Below are experts of layer 5 (counted from 0) of a mixture-of-experts language model. Rows are named router (the router's row for the expert), gate (a neuron's input weights, with its number), up (a neuron's input weights, with its number) and show model dimensions 0-159. Each number is 200 + 40 x the weight over its row's rms, rounded and kept within 0 to 999.
Before each expert's rows: a language model's description of what the expert responds to. This comes from a sample of Wikipedia text that the model never trained on.

# expert 61
Description: Conjunctions and punctuation. Commas, and, or, &, semicolons, closing parentheses and line breaks that join or separate list items and clauses.
router,233,208,192,250,208,233,137,241,138,208,213,190,190,165,186,231,271,174,181,196,240,205,234,224,140,194,184,226,253,223,180,241,225,218,242,232,196,178,241,261,149,210,178,292,135,241,184,213,194,214,197,226,159,144,187,219,201,278,204,221,214,253,203,178,206,233,172,306,211,282,213,214,244,151,202,287,202,137,264,195,213,254,205,262,216,207,220,203,204,160,136,203,197,175,167,248,157,267,138,182,242,275,203,201,210,261,177,232,196,215,243,191,208,164,139,236,186,120,98,211,202,174,152,168,188,226,172,161,183,163,221,176,231,201,263,176,319,179,226,215,239,185,176,265,328,168,179,156,163,176,184,198,255,133,206,185,189,174,259,227
gate0,169,186,194,251,167,211,194,232,147,220,185,190,276,212,180,221,205,180,210,208,180,162,167,256,201,165,183,195,238,214,250,160,196,161,228,192,207,217,230,71,139,165,202,151,124,143,206,205,256,199,209,210,172,196,248,285,225,252,253,163,206,185,180,194,184,157,177,234,231,221,252,187,206,224,186,276,216,327,228,212,284,154,209,193,251,243,183,184,154,286,171,162,214,294,148,158,201,238,198,199,229,200,232,173,247,220,140,189,174,231,205,215,192,256,220,150,176,192,197,237,213,228,186,131,212,148,224,176,127,140,214,179,203,268,206,192,261,256,205,163,219,220,240,156,254,181,139,201,199,195,186,194,124,273,130,214,152,219,238,153
up0,181,189,263,240,205,236,283,214,151,181,207,240,277,234,246,247,210,156,220,220,184,190,144,134,211,133,212,188,236,200,179,206,243,220,243,229,230,166,241,148,166,113,249,169,129,183,202,148,233,202,307,150,175,178,224,234,286,292,225,149,219,221,164,249,210,195,110,257,267,252,222,160,276,218,190,240,200,275,196,176,142,151,199,186,164,224,189,240,188,265,237,184,236,281,144,189,226,252,126,235,182,235,187,183,212,250,150,231,112,196,177,222,173,195,149,126,143,267,153,202,161,190,154,173,181,238,208,234,251,223,134,264,171,203,289,241,247,235,226,179,130,185,178,206,166,300,155,203,235,196,315,184,127,228,220,173,211,198,273,114

# expert 24
Description: Name-initial capitals, scripts. Capitalized word starts of names and titles in tables and lists, such as H, M, K, plus non-Latin script bytes.
router,173,207,206,188,143,205,176,191,177,215,236,179,237,213,227,240,188,225,197,213,200,209,242,168,176,226,116,215,150,194,195,219,243,247,212,218,232,154,146,177,189,190,205,175,223,192,194,175,200,259,120,265,176,163,141,195,147,279,123,182,219,197,187,224,211,208,230,288,143,284,198,174,159,194,203,131,208,148,217,164,249,231,215,221,278,177,250,235,169,160,172,103,252,205,208,206,193,254,197,154,173,220,210,225,266,246,239,212,256,178,272,167,155,198,241,294,204,178,202,197,244,191,197,157,177,216,226,184,164,211,139,180,225,186,225,252,269,224,293,165,205,275,178,223,173,164,160,142,168,243,246,170,219,190,142,172,121,83,193,211
gate0,250,160,124,192,201,126,167,198,192,161,137,158,298,171,219,209,205,182,217,184,127,165,161,229,208,179,206,209,249,178,209,221,219,171,209,166,174,231,207,133,227,232,253,162,189,211,133,149,199,239,243,169,241,200,215,197,180,200,179,202,217,254,187,168,152,210,263,178,241,180,195,285,220,210,246,160,171,224,239,147,188,228,225,216,263,232,169,257,148,172,243,183,170,209,214,164,225,194,159,258,177,229,152,230,240,226,145,225,173,170,205,157,209,122,237,264,218,190,160,242,253,231,180,176,144,209,100,266,259,197,173,204,228,194,206,249,147,187,92,164,195,198,239,185,178,197,149,213,181,235,231,162,273,141,222,221,185,183,194,171
up0,252,219,195,197,160,179,229,158,154,202,149,153,183,246,203,142,128,196,195,139,152,131,175,223,170,279,219,184,272,154,205,240,223,254,246,146,206,232,173,131,290,138,247,151,203,205,132,185,236,152,173,154,217,257,223,234,148,200,181,214,152,275,189,161,177,151,279,197,217,207,152,196,129,235,171,156,258,206,188,188,205,227,173,201,151,180,210,197,215,196,260,193,253,164,182,134,165,186,141,241,183,190,227,224,235,277,262,158,130,209,190,191,184,148,204,152,147,202,179,238,272,187,156,169,179,201,173,239,255,251,232,232,160,230,295,277,134,243,208,230,232,178,213,146,220,220,204,190,252,219,185,194,244,124,263,226,236,210,247,239

# expert 43
Description: Early word fragments. Short consonant-vowel fragments near the start of a split word, such as Cra-f-ts, pl-aintiffs, vot-er, Capt.
router,195,59,279,206,231,130,153,243,100,303,165,208,250,186,269,189,198,197,178,213,173,162,214,109,230,152,187,240,231,193,197,146,234,269,247,190,203,199,214,183,198,223,228,197,219,214,191,224,178,264,211,227,141,156,165,150,135,199,154,218,208,230,254,229,177,249,178,161,179,169,220,178,203,184,216,297,230,191,192,151,168,193,198,199,242,233,258,216,159,171,193,66,162,212,130,172,145,226,214,181,223,255,192,166,173,180,165,272,235,211,183,156,135,159,194,217,176,181,214,180,235,235,167,215,193,250,160,193,165,190,152,184,199,166,182,210,212,200,202,217,177,322,275,185,205,218,228,156,156,213,192,154,200,131,206,198,174,179,224,242
gate0,246,213,121,142,226,182,237,180,224,223,205,213,204,271,231,171,172,172,227,238,213,232,178,167,181,152,206,232,226,278,277,203,130,196,163,201,186,197,225,198,285,216,140,186,174,210,181,143,210,187,219,133,189,284,185,209,186,209,133,192,246,145,245,257,155,216,271,308,183,326,182,191,252,221,184,223,182,153,188,179,218,220,210,237,151,166,237,219,239,282,234,181,234,181,186,189,222,150,98,164,250,240,254,201,211,173,190,149,199,168,165,142,236,239,256,223,264,212,285,196,168,159,118,164,252,219,189,193,208,244,210,198,221,192,176,166,193,206,208,192,162,239,186,253,210,182,168,200,217,205,169,173,264,239,179,199,208,128,168,266
up0,230,177,231,172,216,186,218,130,188,207,176,201,189,247,203,249,222,191,201,212,269,192,187,242,216,176,231,265,208,261,211,171,162,191,206,235,179,180,190,194,225,216,201,255,206,146,177,232,235,187,259,184,165,226,241,192,242,224,171,218,225,99,259,201,153,172,241,286,166,255,132,193,271,174,233,188,206,220,198,118,211,224,202,268,207,222,178,231,154,264,228,192,257,237,184,246,194,221,118,166,257,281,196,210,240,194,162,190,136,222,179,174,219,173,232,254,232,156,239,168,213,171,236,220,252,207,187,141,220,198,223,248,241,266,232,176,130,170,225,101,160,227,177,127,220,264,208,199,225,241,100,154,259,261,181,225,125,271,115,242

# expert 52
Description: Mid-word pieces and list dashes. Word fragments early in a word (hydro-gen, t-ax, le-ase), pipes in lists, dashes starting infobox lines, and math or chemistry text.
router,210,171,258,178,182,174,217,249,150,237,192,188,285,143,234,235,247,187,182,190,237,175,209,202,197,179,196,230,230,159,241,176,220,261,277,195,241,206,229,174,179,250,223,231,196,199,238,236,169,260,177,251,173,97,182,208,156,260,191,224,175,235,236,272,177,240,263,213,192,255,218,249,234,187,148,189,188,130,211,202,170,264,180,233,285,164,244,247,161,188,184,103,168,244,99,204,200,288,226,153,222,244,180,169,212,216,220,175,251,289,170,163,135,174,220,248,225,128,182,150,255,292,214,185,196,244,184,175,187,169,230,137,246,126,212,268,220,203,262,200,184,211,247,213,181,194,193,160,176,183,246,175,253,123,196,205,154,184,258,252
gate0,159,91,257,158,244,202,127,186,261,234,206,193,225,165,196,154,148,187,188,229,262,227,219,207,209,181,160,212,220,188,252,162,165,205,185,137,132,204,215,147,154,225,246,163,186,181,158,197,152,190,167,187,174,248,195,177,206,133,94,148,201,201,250,213,175,199,175,160,151,143,276,249,256,186,179,203,195,239,267,198,141,213,152,186,161,174,213,161,214,189,242,189,160,143,188,157,198,256,139,198,231,105,221,115,119,222,271,197,207,194,197,216,165,312,173,196,203,244,218,200,147,210,232,223,194,208,208,183,181,212,188,164,254,147,170,231,145,186,164,250,146,246,189,201,112,235,208,133,181,170,217,120,192,212,233,127,211,218,199,161
up0,185,274,287,154,208,216,186,188,171,169,222,84,158,265,231,178,155,213,213,125,161,258,213,142,146,197,220,201,183,194,233,187,183,182,244,169,199,175,248,135,244,225,133,210,240,193,92,176,204,175,156,190,203,213,196,250,229,211,139,189,239,146,186,144,222,138,205,168,248,116,158,164,248,235,229,177,184,245,179,281,162,194,287,225,160,190,238,187,200,180,120,141,194,179,208,144,193,209,249,253,244,221,170,250,204,236,227,197,192,192,227,177,171,263,199,175,133,192,234,157,199,218,188,227,205,204,194,255,209,186,150,119,116,244,167,210,163,235,141,235,132,232,241,174,216,247,237,197,135,132,173,208,226,146,134,157,285,251,136,170

# expert 8
Description: Parentheses and verb stems. Opening parentheses after names in lists and captions, plus verb or name stems mid-sentence, such as reflect, served, under, Am.
router,212,157,244,245,135,241,228,236,202,229,231,166,224,186,204,226,222,163,156,214,183,211,273,215,191,207,215,215,132,216,178,146,204,225,249,164,205,147,215,159,154,156,191,226,249,281,229,227,187,299,176,235,213,157,173,256,166,320,154,169,198,195,197,229,224,202,165,205,197,268,192,229,195,173,231,256,276,214,217,198,194,288,206,213,202,178,241,189,162,187,217,136,195,137,180,267,148,192,190,166,231,241,233,210,188,221,227,245,241,239,205,103,214,164,171,278,173,182,195,174,233,145,141,208,184,258,165,139,202,199,239,178,178,213,196,251,290,166,221,202,286,226,167,239,226,134,187,236,205,167,207,220,204,177,147,231,162,179,237,301
gate0,120,158,193,134,223,228,235,199,144,239,93,189,168,204,173,270,165,209,243,183,247,204,158,176,153,200,232,232,170,288,142,204,238,219,168,189,130,207,121,169,196,183,182,279,171,183,182,137,182,217,259,203,252,135,160,188,254,248,216,132,126,135,236,214,186,205,249,232,150,181,213,225,170,150,211,142,136,218,176,180,183,186,223,156,157,217,124,213,111,274,222,147,173,177,183,230,178,220,158,157,240,187,148,212,212,197,200,230,220,326,197,224,244,200,222,235,100,260,152,226,173,193,208,223,187,204,162,272,231,255,161,200,252,215,178,240,284,129,225,158,274,229,172,236,191,221,226,222,193,175,158,154,179,190,264,221,219,167,203,258
up0,144,185,225,153,201,212,231,211,150,185,109,193,199,282,151,209,197,184,168,183,130,231,216,161,250,194,202,244,166,262,163,223,210,149,251,176,236,168,212,161,310,183,136,222,168,263,220,181,248,207,231,155,267,119,186,225,149,261,246,154,173,141,267,198,237,298,196,242,184,197,189,244,193,157,200,162,145,196,135,212,194,194,202,164,219,176,174,205,149,167,133,126,178,179,222,235,193,170,175,127,252,204,178,231,188,166,201,234,207,279,212,249,194,218,187,299,142,216,153,199,179,196,197,249,239,281,195,228,216,210,200,201,203,247,207,219,254,194,188,150,232,189,191,195,199,216,254,180,142,121,196,161,175,254,193,237,185,201,217,119

# expert 35
Description: Mid-phrase nouns and word ends. Nouns and word-final pieces inside names and phrases before of or commas, like known, family, together, S-ession, To-ad.
router,142,177,205,275,222,203,146,213,97,207,174,185,258,197,192,236,151,239,128,200,242,199,236,235,238,213,156,281,231,191,253,156,146,216,236,267,214,194,188,165,168,267,166,209,203,172,176,289,216,209,282,242,160,128,196,247,156,239,185,198,211,197,249,228,237,217,144,221,138,188,180,245,181,180,203,243,291,183,243,139,237,218,216,164,216,181,293,181,129,259,134,160,158,196,199,191,165,235,193,218,243,254,171,212,244,213,167,284,228,292,226,150,187,231,206,257,141,191,151,213,227,221,187,226,168,220,210,203,159,103,137,218,196,258,238,185,197,234,222,156,195,268,169,283,236,210,157,140,210,177,208,162,245,196,188,166,182,158,161,220
gate0,119,200,155,206,201,256,225,215,134,192,140,158,185,147,160,157,190,252,190,161,178,220,205,91,187,249,199,193,278,179,164,195,166,177,200,216,188,189,209,183,266,203,194,280,222,281,238,236,183,186,168,207,274,227,210,256,218,187,276,181,260,256,209,217,229,175,234,198,105,119,207,255,178,273,168,252,235,228,205,181,146,213,154,159,207,152,196,254,193,201,124,224,121,188,238,236,262,219,169,292,255,145,161,119,169,222,145,164,172,190,232,182,195,185,232,143,174,173,182,299,243,130,256,182,159,255,242,165,236,127,251,268,261,217,192,238,205,261,150,162,209,196,158,226,158,261,147,317,213,233,224,214,247,204,204,152,198,252,183,184
up0,253,225,186,176,225,165,268,176,238,220,268,201,214,156,144,256,220,226,251,211,203,216,154,220,225,251,200,130,212,250,184,225,167,213,163,179,195,206,220,204,203,206,203,129,208,194,248,129,163,184,234,210,257,211,232,258,239,224,171,160,165,129,212,202,250,229,202,146,156,184,253,261,156,129,213,247,140,267,179,223,198,256,264,217,132,152,176,244,219,232,267,174,266,184,213,158,194,207,236,170,238,157,175,244,221,102,294,134,222,232,221,203,167,187,237,229,204,247,136,158,149,252,206,282,159,166,232,224,184,136,254,236,214,239,199,210,193,285,135,132,121,135,182,206,200,219,259,191,177,218,219,160,199,203,211,214,177,191,202,153

# expert 23
Description: Word-start stems. Opening stems of common Latinate words that take suffixes next, such as rel, cur, dist, con in congenial, Det in Determined.
router,191,140,253,224,124,201,185,248,200,275,143,158,316,171,211,212,185,260,196,169,237,232,201,269,184,176,240,210,233,180,210,178,248,246,222,191,201,138,138,244,117,269,227,243,163,276,183,247,160,269,193,231,152,89,194,232,156,232,156,210,187,204,211,237,176,207,180,196,164,209,212,233,202,175,184,173,238,211,224,201,235,241,174,173,225,211,231,210,155,157,119,93,184,250,137,152,182,237,172,199,185,202,227,155,229,227,193,257,233,217,197,227,122,187,275,207,217,220,209,151,205,286,226,175,120,220,180,219,127,142,147,160,205,182,237,187,174,146,237,224,208,245,225,214,279,125,164,135,167,166,161,189,191,191,153,170,162,183,234,257
gate0,200,155,114,230,155,188,209,147,215,175,150,152,300,177,184,135,272,181,233,228,223,138,158,291,212,182,208,198,214,207,256,182,226,162,236,227,242,156,253,289,195,276,200,256,198,278,213,283,214,213,155,142,190,214,269,209,177,269,164,229,176,266,207,216,147,217,164,148,163,201,197,220,156,220,184,178,228,251,192,252,216,194,218,256,252,167,235,225,179,135,206,192,210,250,164,121,188,261,268,269,166,216,203,198,212,181,278,155,154,203,92,227,212,164,213,201,213,218,204,186,148,263,224,228,192,196,211,227,189,176,195,98,258,217,183,160,140,225,133,222,240,141,253,257,182,205,195,180,151,145,186,205,229,280,237,185,256,214,226,204
up0,252,251,157,154,135,146,154,140,222,112,119,200,259,158,213,253,203,148,242,222,174,261,199,174,196,213,166,206,231,204,168,201,149,172,281,123,178,195,197,199,175,281,154,250,246,236,205,238,217,175,204,185,204,187,245,150,192,200,162,150,240,206,263,183,203,183,259,254,200,227,209,179,114,229,180,173,166,241,154,177,216,208,198,283,135,199,165,232,149,154,234,215,209,234,223,161,225,280,182,220,211,205,194,211,242,213,194,153,158,219,177,124,214,221,215,178,173,235,240,115,138,243,218,189,270,119,184,201,267,199,165,194,280,219,252,166,136,214,183,191,207,143,270,241,156,159,184,217,204,214,173,228,190,251,243,227,188,203,245,235

# expert 45
Description: Capital-initial word starts. Tokens right after a lone capital letter or acronym piece, completing names and abbreviations: W-ake, G-erald, CS-MC, KO-TC.
router,118,79,240,224,143,204,158,253,139,247,198,215,236,245,201,205,182,158,107,218,133,189,227,186,167,131,155,206,248,232,156,207,214,241,217,242,167,217,205,181,221,213,212,223,244,169,207,228,174,294,233,232,197,146,174,171,232,219,194,208,203,196,203,235,210,214,199,159,185,259,264,177,127,161,204,265,229,178,254,138,211,238,168,188,214,208,210,193,216,182,192,90,185,210,209,213,170,218,190,204,219,264,172,200,255,181,161,242,204,216,192,151,117,186,171,229,189,205,115,191,237,121,194,208,155,231,143,191,218,211,159,209,180,210,209,265,270,170,239,191,228,230,175,178,176,209,156,158,224,253,190,195,282,227,248,191,127,166,168,264
gate0,197,149,282,265,195,208,213,274,147,90,162,185,296,131,237,163,140,157,238,264,167,184,131,119,230,120,113,253,259,192,253,136,144,163,195,261,146,165,219,198,241,182,204,243,222,183,150,217,172,297,262,186,170,212,200,239,178,201,195,198,232,197,224,301,196,164,142,159,189,119,194,181,184,202,230,235,157,186,131,261,201,154,243,210,211,207,196,168,208,178,202,217,153,239,203,195,151,189,231,220,213,171,243,173,197,164,168,203,175,198,157,174,185,197,178,180,179,185,158,162,175,162,172,231,204,227,247,220,220,202,240,170,181,200,142,200,157,186,183,254,164,257,146,171,216,196,195,237,146,169,217,231,208,251,255,205,316,230,234,222
up0,216,251,126,251,176,177,267,175,241,262,215,138,159,297,166,188,242,216,189,144,205,232,257,239,176,242,208,235,215,141,160,237,275,143,250,170,245,148,191,197,245,199,217,157,143,229,217,143,145,167,218,118,231,168,214,179,225,225,188,193,212,232,159,175,237,224,195,188,138,254,300,168,165,226,210,211,173,214,200,149,222,217,218,282,252,176,166,206,203,259,180,249,225,237,168,170,258,190,187,157,232,264,211,196,202,227,196,214,168,160,202,122,204,221,247,136,152,213,224,221,204,142,204,192,212,223,227,221,130,224,88,236,236,215,188,149,243,236,211,104,192,232,174,192,191,200,159,222,244,190,222,180,202,218,123,225,141,157,199,132

# expert 27
Description: Clause-ending punctuation. Commas, periods and conjunctions closing or linking clauses, such as though, while, but, because, and quote-final ". and ,".
router,212,182,246,250,167,170,180,216,184,180,167,275,239,129,272,228,225,212,151,235,206,232,309,285,193,220,155,221,202,228,214,223,205,232,255,218,225,126,222,258,162,198,170,276,206,294,259,218,119,199,237,246,108,172,151,229,173,213,207,216,229,228,213,193,203,254,182,231,221,272,195,204,223,215,196,238,286,162,209,158,182,287,223,247,203,220,232,228,160,120,216,183,155,195,228,293,168,214,191,235,214,218,178,112,222,202,173,256,225,222,224,169,178,148,226,268,216,178,214,190,214,173,197,267,140,283,145,194,156,158,215,237,233,222,248,195,225,167,270,177,156,186,210,260,219,144,201,184,187,192,228,186,210,163,176,166,191,175,236,318
gate0,172,181,170,140,190,181,241,173,116,163,128,190,196,166,235,206,185,206,146,245,143,158,245,187,184,137,168,150,188,218,235,171,212,171,299,237,212,176,255,195,310,179,176,215,189,162,234,139,260,284,154,209,184,154,233,195,163,316,214,196,148,224,171,215,140,220,305,163,193,257,193,178,161,205,157,248,186,173,196,275,127,177,230,205,188,163,206,166,200,186,196,156,173,202,91,137,263,238,283,139,93,215,164,278,183,215,216,206,240,257,185,247,219,196,172,204,271,182,103,171,208,194,186,264,272,181,239,166,269,225,221,135,180,210,186,226,200,237,158,173,251,220,254,217,134,239,201,235,135,223,118,249,276,255,140,215,167,217,210,165
up0,161,233,179,157,227,126,241,247,151,144,155,244,224,117,186,208,193,191,129,294,195,142,194,201,189,141,123,153,178,204,208,203,194,241,259,187,171,165,276,211,249,227,159,226,186,193,259,175,237,299,212,196,195,123,204,185,240,245,229,143,208,282,201,284,136,182,238,157,203,187,144,143,177,258,180,209,206,200,146,215,159,258,222,222,197,191,228,191,177,217,210,169,215,204,127,231,248,284,233,186,177,231,145,255,234,291,190,196,203,228,160,233,183,182,261,155,264,184,114,180,192,232,198,225,219,163,269,202,249,259,246,162,223,183,172,225,142,271,210,153,210,212,236,271,185,232,208,245,149,164,156,269,198,234,199,238,208,216,222,214

# expert 1
Description: Head nouns of names. Head nouns ending multiword names and noun phrases, such as World War, High School, Award, season, film, plus the preposition at.
router,192,126,231,208,196,215,162,202,183,227,222,253,200,210,188,256,231,211,211,158,126,213,257,212,159,182,172,268,173,175,118,232,241,165,244,172,228,170,185,207,206,174,189,236,142,223,228,216,239,179,175,206,108,131,209,267,193,223,239,220,236,209,181,275,215,276,142,213,229,214,257,227,161,217,174,213,240,168,265,214,170,222,247,239,268,251,252,175,188,145,160,161,181,264,146,181,236,212,205,164,244,173,146,218,234,207,196,251,242,235,201,150,181,130,211,219,188,221,156,201,212,129,258,205,118,193,213,151,149,156,170,154,199,220,214,229,216,190,246,185,233,177,210,217,260,191,111,191,215,241,218,236,263,178,121,128,176,168,251,222
gate0,120,141,241,227,203,198,173,179,135,235,153,254,265,238,166,238,127,222,155,163,197,256,178,220,167,158,182,237,169,271,242,210,218,174,162,174,169,154,141,140,135,159,202,259,116,210,171,156,178,199,204,243,192,150,148,247,192,191,223,234,209,255,204,182,239,222,123,200,176,183,257,220,261,178,192,201,222,189,253,163,222,177,280,249,194,218,229,205,207,221,214,184,156,214,220,237,205,219,149,274,208,188,160,207,188,228,184,235,219,238,254,204,244,180,239,206,146,281,167,184,213,199,197,191,137,205,166,273,164,210,187,217,259,194,315,254,237,172,239,106,219,230,196,275,215,176,185,145,194,225,204,213,204,128,167,159,148,134,230,211
up0,213,179,179,250,137,228,186,244,136,230,220,187,155,171,298,212,315,200,129,269,223,220,251,216,196,130,158,270,280,238,235,174,199,218,247,188,223,217,240,198,225,263,247,176,258,195,136,228,197,258,257,231,247,213,177,198,139,267,202,160,202,192,198,215,167,188,261,221,174,255,188,223,234,178,186,255,178,180,159,188,273,234,104,240,244,255,243,222,153,211,160,148,145,178,126,200,144,295,162,241,232,325,154,210,240,267,138,249,219,276,230,125,153,219,127,255,193,120,158,186,233,282,175,174,215,271,156,247,251,164,190,212,211,158,167,206,245,170,199,212,200,238,209,210,263,180,200,209,136,176,189,244,188,208,206,254,149,162,212,206

# expert 5
Description: Name-initial pieces and quotes. First word-pieces of proper names and opening quotation marks, e.g. Har in Hariharan, Gi in Giusti, quoted nicknames.
router,147,224,243,209,172,227,124,213,129,233,217,243,193,229,234,281,265,223,169,232,229,283,206,176,233,198,149,226,159,238,238,226,282,232,231,165,254,172,155,193,191,224,197,211,230,227,203,248,214,221,154,301,162,116,231,142,176,300,247,203,187,232,194,180,181,267,199,259,189,287,250,250,152,167,239,257,224,165,265,183,231,239,192,226,212,195,240,154,181,242,163,126,200,222,233,287,202,223,174,219,185,258,227,215,237,212,241,278,222,262,279,145,176,238,163,261,177,209,200,184,188,181,148,212,182,222,213,107,146,223,204,204,181,247,226,212,279,155,245,171,207,231,205,206,232,208,187,102,207,239,198,185,212,185,190,190,167,128,219,249
gate0,252,177,211,225,147,229,226,182,236,196,226,297,171,228,211,137,248,200,231,227,239,233,145,234,200,222,221,298,207,279,210,121,196,215,164,212,182,246,134,130,172,204,190,185,196,230,118,175,138,225,186,247,248,237,196,123,189,207,141,218,168,175,121,228,145,204,173,170,157,277,220,237,131,271,168,147,110,217,223,194,215,190,199,220,180,173,228,124,184,223,261,189,231,248,217,176,176,244,220,260,198,192,143,176,162,205,150,158,143,188,277,181,173,276,138,151,199,267,242,254,196,191,238,224,200,179,204,184,244,214,226,170,219,214,225,286,218,181,183,137,128,175,207,166,196,268,225,188,161,252,177,167,225,197,197,221,238,243,172,200
up0,198,208,255,168,253,206,267,243,270,255,166,226,175,163,229,235,205,156,224,177,169,295,297,144,229,137,191,190,225,161,201,208,197,183,295,173,240,141,170,190,263,185,138,248,128,187,160,187,202,224,199,204,174,192,280,199,247,156,314,189,149,211,199,191,231,244,164,211,191,190,231,176,176,169,244,217,217,249,186,159,172,148,207,217,190,287,235,201,222,185,236,209,189,176,223,213,202,126,225,201,163,195,202,284,196,169,180,227,202,177,169,126,236,193,191,179,177,209,185,223,199,183,161,213,276,200,181,194,200,270,233,261,154,211,202,236,193,211,168,199,225,219,214,256,174,231,206,245,131,193,230,240,159,250,190,238,214,172,136,195

# expert 48
Description: Commas and relatives. Commas, especially in lists and place names like Atlanta, Georgia, plus relative words that, which, who.
router,163,168,228,284,213,211,148,239,186,208,202,240,189,181,195,250,224,191,149,184,204,224,215,213,175,175,161,213,182,221,179,240,235,264,198,265,223,196,185,226,158,199,236,276,246,198,228,147,208,249,206,203,136,177,235,225,197,251,197,225,170,271,235,200,216,186,201,251,203,256,216,200,272,185,188,234,190,123,257,154,214,229,178,222,213,213,235,183,187,217,235,193,183,181,193,227,133,246,191,194,242,275,212,238,211,268,151,236,233,190,231,146,177,119,151,223,204,115,175,179,265,174,206,200,182,249,208,197,196,206,186,190,232,216,274,131,213,147,245,193,170,223,227,273,261,166,108,130,155,235,235,249,216,147,233,175,209,117,245,280
gate0,150,203,246,132,142,234,199,123,185,190,223,165,189,238,142,251,171,184,198,154,127,207,179,122,221,154,207,221,197,241,237,196,189,225,184,222,198,128,174,188,247,129,194,123,280,182,190,241,218,198,199,204,274,254,203,175,177,164,262,118,240,221,337,233,271,192,153,185,171,191,117,242,206,201,107,152,217,236,221,184,243,199,235,222,168,197,223,168,198,178,242,227,233,161,249,173,174,211,220,205,180,199,202,288,276,155,261,154,192,211,125,191,166,171,192,201,190,151,185,201,223,209,191,203,213,188,266,213,53,243,184,183,180,237,156,161,207,185,190,208,228,224,271,130,178,187,188,198,259,222,179,229,231,208,187,190,213,167,186,268
up0,185,220,220,193,215,182,133,124,144,269,221,201,247,243,237,262,175,169,191,165,126,219,197,217,241,157,189,207,298,210,184,226,160,149,169,173,222,131,119,206,250,268,235,167,204,106,158,204,196,180,175,183,230,153,231,237,199,255,232,169,179,240,196,244,236,197,103,195,219,221,177,191,264,121,170,209,260,243,223,165,219,159,163,227,215,226,211,125,193,199,158,183,255,172,244,185,163,234,178,250,259,158,214,269,217,146,193,239,163,214,125,194,169,204,163,221,171,201,106,238,108,194,193,124,177,191,165,193,75,174,236,219,150,224,186,165,217,151,220,182,250,195,223,202,183,127,215,159,170,220,191,177,186,232,208,184,144,149,190,172

# expert 54
Description: Personal names. First names and surnames such as William, David, Smith, and name pieces within proper names and places.
router,203,196,220,194,120,218,220,237,202,232,207,244,220,207,191,242,197,196,164,239,135,240,211,246,158,177,168,260,197,227,188,169,244,179,214,237,224,143,248,193,205,198,170,241,197,237,197,266,215,234,226,213,198,164,177,216,155,187,177,203,212,213,154,282,162,269,202,174,166,283,237,207,194,183,207,279,261,199,249,136,204,230,237,217,250,194,243,193,171,175,150,162,230,222,188,261,170,259,164,151,168,245,134,226,235,206,200,203,180,253,273,193,164,130,236,199,238,176,184,254,190,98,204,206,224,243,227,179,202,209,143,159,176,177,246,224,206,187,195,143,256,191,183,200,231,190,142,168,213,228,206,196,269,225,121,177,111,129,225,285
gate0,200,143,260,238,189,223,178,223,185,219,189,227,195,220,182,186,186,145,194,178,187,235,144,146,165,145,242,192,240,252,255,108,153,153,154,225,186,194,204,212,263,205,239,274,175,311,169,256,166,220,183,192,180,150,195,231,213,192,203,170,158,274,192,218,214,186,171,183,191,163,159,197,195,205,187,234,181,308,192,197,201,189,220,201,174,148,235,271,172,194,142,160,221,191,223,252,190,232,189,264,218,193,236,207,260,251,236,208,193,257,258,155,196,226,228,219,261,165,255,145,166,212,267,190,208,291,167,213,226,188,196,239,173,217,149,159,212,212,147,110,124,184,200,190,215,133,193,215,188,266,192,261,240,170,152,195,217,212,222,291
up0,206,203,216,181,167,191,193,208,192,227,256,242,211,167,262,229,209,256,147,232,230,174,265,260,235,221,153,224,200,180,175,250,203,221,201,210,244,201,190,242,105,223,167,159,213,36,210,176,197,237,203,238,205,176,167,250,196,238,171,198,256,174,226,181,230,216,187,215,238,228,210,159,213,164,202,209,178,125,215,217,172,199,158,188,179,286,178,173,185,211,215,220,190,244,182,143,225,191,185,129,171,189,229,141,192,207,215,246,204,170,167,174,150,159,155,185,173,213,165,238,207,224,96,208,185,152,192,192,146,198,176,132,216,198,220,251,249,147,254,299,255,208,234,197,209,222,214,194,171,135,229,193,191,246,220,143,223,167,168,153

# expert 2
Description: Capitalized word starts. Single capital letters or short first pieces opening a name or word, such as F, D, Qu, Gl, often after table bars or headings.
router,110,189,191,155,158,193,145,221,188,248,218,233,188,239,293,234,179,193,216,204,169,269,252,192,231,205,152,167,208,250,221,163,219,256,268,146,216,112,159,171,199,184,222,159,182,185,193,186,201,243,183,245,185,167,179,179,224,166,140,162,252,114,242,212,256,270,205,231,179,253,261,187,248,138,167,276,192,213,278,219,245,190,243,165,222,209,189,193,166,197,226,95,203,213,197,264,126,196,163,184,214,230,238,181,167,302,172,249,248,254,254,167,174,164,208,235,206,188,176,138,215,208,154,182,169,185,199,212,222,170,167,151,165,172,207,193,257,134,178,163,224,266,232,207,182,158,201,193,162,168,231,205,213,226,180,155,132,156,186,218
gate0,175,192,197,196,175,171,231,197,184,221,245,177,231,140,245,201,209,222,180,219,188,262,154,147,130,218,165,175,196,292,205,208,252,207,180,172,208,162,194,183,216,130,176,194,205,205,219,134,170,248,252,217,209,128,156,170,268,166,156,142,162,168,252,119,184,168,196,201,220,171,167,143,183,207,156,158,115,253,172,185,169,150,254,197,128,248,205,195,201,187,287,163,224,174,121,187,234,163,107,207,271,129,162,198,210,181,197,170,194,200,212,176,248,122,221,198,182,155,213,146,121,222,230,204,214,124,241,224,229,153,123,215,172,228,220,204,199,229,212,205,176,131,305,240,193,245,214,239,177,191,214,188,236,205,212,126,214,202,191,183
up0,162,202,210,224,180,141,228,160,188,223,197,127,211,154,274,230,165,229,226,215,149,235,223,166,188,233,126,222,197,309,207,216,204,198,234,192,249,214,229,192,209,151,205,187,166,248,184,179,109,267,193,258,183,164,203,186,233,203,211,226,98,131,194,146,303,196,256,205,227,166,188,239,253,173,174,165,136,212,195,196,192,187,214,149,235,186,266,211,221,239,264,188,210,164,163,272,292,229,148,219,192,157,207,186,239,195,211,195,196,233,183,204,220,110,250,242,165,137,230,141,179,183,224,246,164,191,209,222,232,164,98,179,230,206,255,192,249,186,244,252,163,168,229,207,181,204,156,262,184,161,203,224,204,280,175,172,160,169,222,280